config = dict(
    d_shared_expert=0,
    hidden_act='relu',
    router_score='softmax',
    balance_loss=0.00577,
    balance_bias=False,
    router_cosine_scale=14.0,
    init_std_router=0.0223,
    lr_router=0.000542,
    tie_word_embeddings=False,
    optimizer='soap_variant',
    learning_rate=0.00212,
    train_tokens=239900000,
    max_steps=7322,
)
Below are experts of layer 7 (counted from 0) of a mixture-of-experts language model. Rows are named router (the router's row for the expert), up (a neuron's input weights, with its number) and show model dimensions 80-159. Each number is 128 + 24 x the weight over its row's rms, rounded and kept within 0 to 255. Numbers have three digits each.
After each expert's rows: "gets" lists some tokens that make up at least twice as much of what it gets as of all text; "comes after" lists some tokens at least twice as common just before its tokens as in all text. This comes from a sample of Wikipedia text that the model never trained on. Tokens count by the router's weight.

# expert 32
router:129111150074138187127119142163108133114170110133113126135116114099127147157106146118147124162077149102152138098092103114090111127126132127124144112146095086128127169143099151157086132091151101127158146150139153111132097094108115115135112101
up0:125095090109158139127118161130151182073143164127118146127192107125139143179150152126137087083099108129122136107103149135125159122166101107104136091145094149144102131165111087105177097131162099101119167140141126132085141152115111113127102156
gets: " |", "0", " |\n", ")", "7", "5"
comes after: "0", "5", "4", "2", "3", "6"

# expert 12
router:157143122149107128108134116110136134153133179108154174087107084121110096136152120148125146117114130136104142173134135072141085121158139152102146112112159114136091100167098119083092131157145100142085136104141143128106159096145142127140113169
up0:126141097110144098103116149140133161142136161128110144145135168158145177107186151098160140064129165175095095128112092139134187162137104138131183167098158085154129105109125113124117121121173112121124130090130132132093112113127171103132103151
gets: " in", " for", " In", " as", " to", " on"
comes after: ".", " was", " and", ".\n\n", " is", " to"

# expert 30
router:126157137113131104128127099124147114119143119174125151124181113130123105078129126120165131120113141143128187127150155123128132120117129182123154120110080169160117121147149194111107089111134155101094125138151127129141132097168091094118140112
up0:127151093119144131131096126117080113119123155118076120100094134132142133114151104123130092121141115119136156104169124113148148118157099112142139131113068129130104165145110112105129116115160120128126120102119142162104114100129127133103169135
gets: "9", "1", "0", "2", "8", "6"
comes after: "1", " ", "2", "9", "–", "0"

# expert 38
router:128094131092145127120085151105086176142129129131147125121167092134129128102101106119116138098168129128082118131121130103134126100111148065128111122081150108172132144141113089146157130121132137175164120131129142092132107161129166127137160110
up0:127139116136122142160133147116165142111127145133130155123130106105151174123126110113152092110141111145107147126122122142130141140162100144152157138131129104130155138142134083129140146121143099134126083154082096101114114106141088136114144131
gets: "-", "|", " known", ";", " English", " American"
comes after: "\n", " |\n", ")\n", ";\n", " –", "\""

# expert 15
router:070109111208136153116123138078144139142093100138124155160120108147119151125137120170091173083126051098134132096169145112113125135128105088111125125108129143115144107096114081136159090170115126137127110103082103119118135114116129180122164129
up0:145168071127160077110157091136071113133102161137151117111090122142152094131131149149152126109124121117142114130161073161111118117159127119109107152120145102122127138108166103126108132090086149153135125153150089120161109125142071117120151102
gets: " and", " the", ",", "|", "'s", "-"
comes after: " |\n", " of", ",", "\n", " in", " to"

# expert 35
router:106146143144131059140118127146146154141123156095108121100150131056120105126112094107158154139083113114112140156115116112123173119125109095131177121128133121123166123134157155160102096138130135140152090104128073140109098141140141150149130144
up0:120119124112141109160131090137113080131121143095139110128128111188098108131126147116094111184109121126074080132126130134149172124150111140112091147123100111142112184146128120113119136121147107068115157158119122120129174122144133132168100131
gets: "2", "0", "9", "1", "3", "4"
comes after: " ", " (", "2", "1", "–", " \""

# expert 3
router:108140170158128131183155109115144126095128133144125113127116105093144117141129092121143154116161128177114131108137180098153111107121154086145134131109141110149120114123115166171149165098102137126118150156112158133163112124149099132130157114
up0:110089171094091114151135133127150139109136097108124116082146118124141138134065140080115128140139115133154149114118138068120146090119068127131158128115161126153128154130133168094168099125116133112142155047127090093081112117104085123142103138
gets: "9", "8", "0", "7", "6", "5"
comes after: "9", "1", "0", "8", "2", "3"

# expert 16
router:130149136138116105166151120120105139110083146131146105130110135128106164123162147165142137120123126137150154125119143207141085145112125138100134110130114112140161083101107161181165171121117115134151095139143086147164130168114176117132120150
up0:145124129151143135110173120134150130115156148075134112132111131112105113073110101148102128141125108119152123152143138149152146150114165115177135138175144153119126117169150148157148114148142171116098147147148133132092133135090124134159118089
gets: " ", "1", "2", " |\n", "0", "3"
comes after: "|", " ", " |", "0", "9", "–"

# expert 4
router:118163135111109105148110137147144136123125154126118108105155125060137154106132106099142105058118150129108139160097098125116104107149160105118110114147107160129113126100150121156129129137108098082130117105101164122179101150123162139151089150
up0:105129120087135159120160105147123090104121112127084094147127143121140129105144148123115101146133133172197156105126139114115099145154088095136104126135122129193096121096114144132123110128129078138102095149106124093179145170097130127130116143
gets: " ", "1", "2", "3", "4", "5"
comes after: " ", " |", ":", " (", ";", " October"

# expert 28
router:090137137140103127157123158129151110129085160090132115131135208112176141130146084138107111104145096142136112154121103165149173127151166193128096121125144168098165121114158130112108117142119104118149121130130169146139112111160091164159090135
up0:128106089137096175146097122130166131130209085136156111138079141120095167139132081129171103108148127170118094148144111158142116148142097130106153133127179083098154091134099127135157166107168130128142140149099129149146150124089112140126103103
gets: " is", "1", " was", " be", " are", " one"
comes after: " ", ".", " (", " it", " which", " that"

# expert 31
router:122118147133114127100137116118106129111137085140159127136163141125093110158078150096156146139133092136093151185077087173161158122134099152143139141160120146116094151099087118134114124151128166146116135172108139146116183123143130114099099163
up0:146152125153087140137129153146153091121150116121112162172122145161126148105084161107094135137101084116162098147102131122110139139092143138124136092136125125144070140097130093105115123111144125123166162129155174077151118115130090115127090107
gets: " |", " the", " The", "|", " that", "The"
comes after: " |\n", ")", ".", "%", " —", "3"

# expert 37
router:140133106126121154154097168122123150136109178124116124083161100107137150091166103120121124086114145128115074143067136106077149150104151136099161179110128134126122131144119150089121104125166158135150134159150072094143119125175109134103143111
up0:167133114108111099142148119123118151155174139158067155145094158123152097138136114152137132135100122121127121127116148116128116119149108151147126105140140115125085152121175146110157143108137132124111165131136150108181162136177162167117111152
gets: "0", "5", "3", "4", "6", "7"
comes after: ".", ",", "2", ":", "–", "3"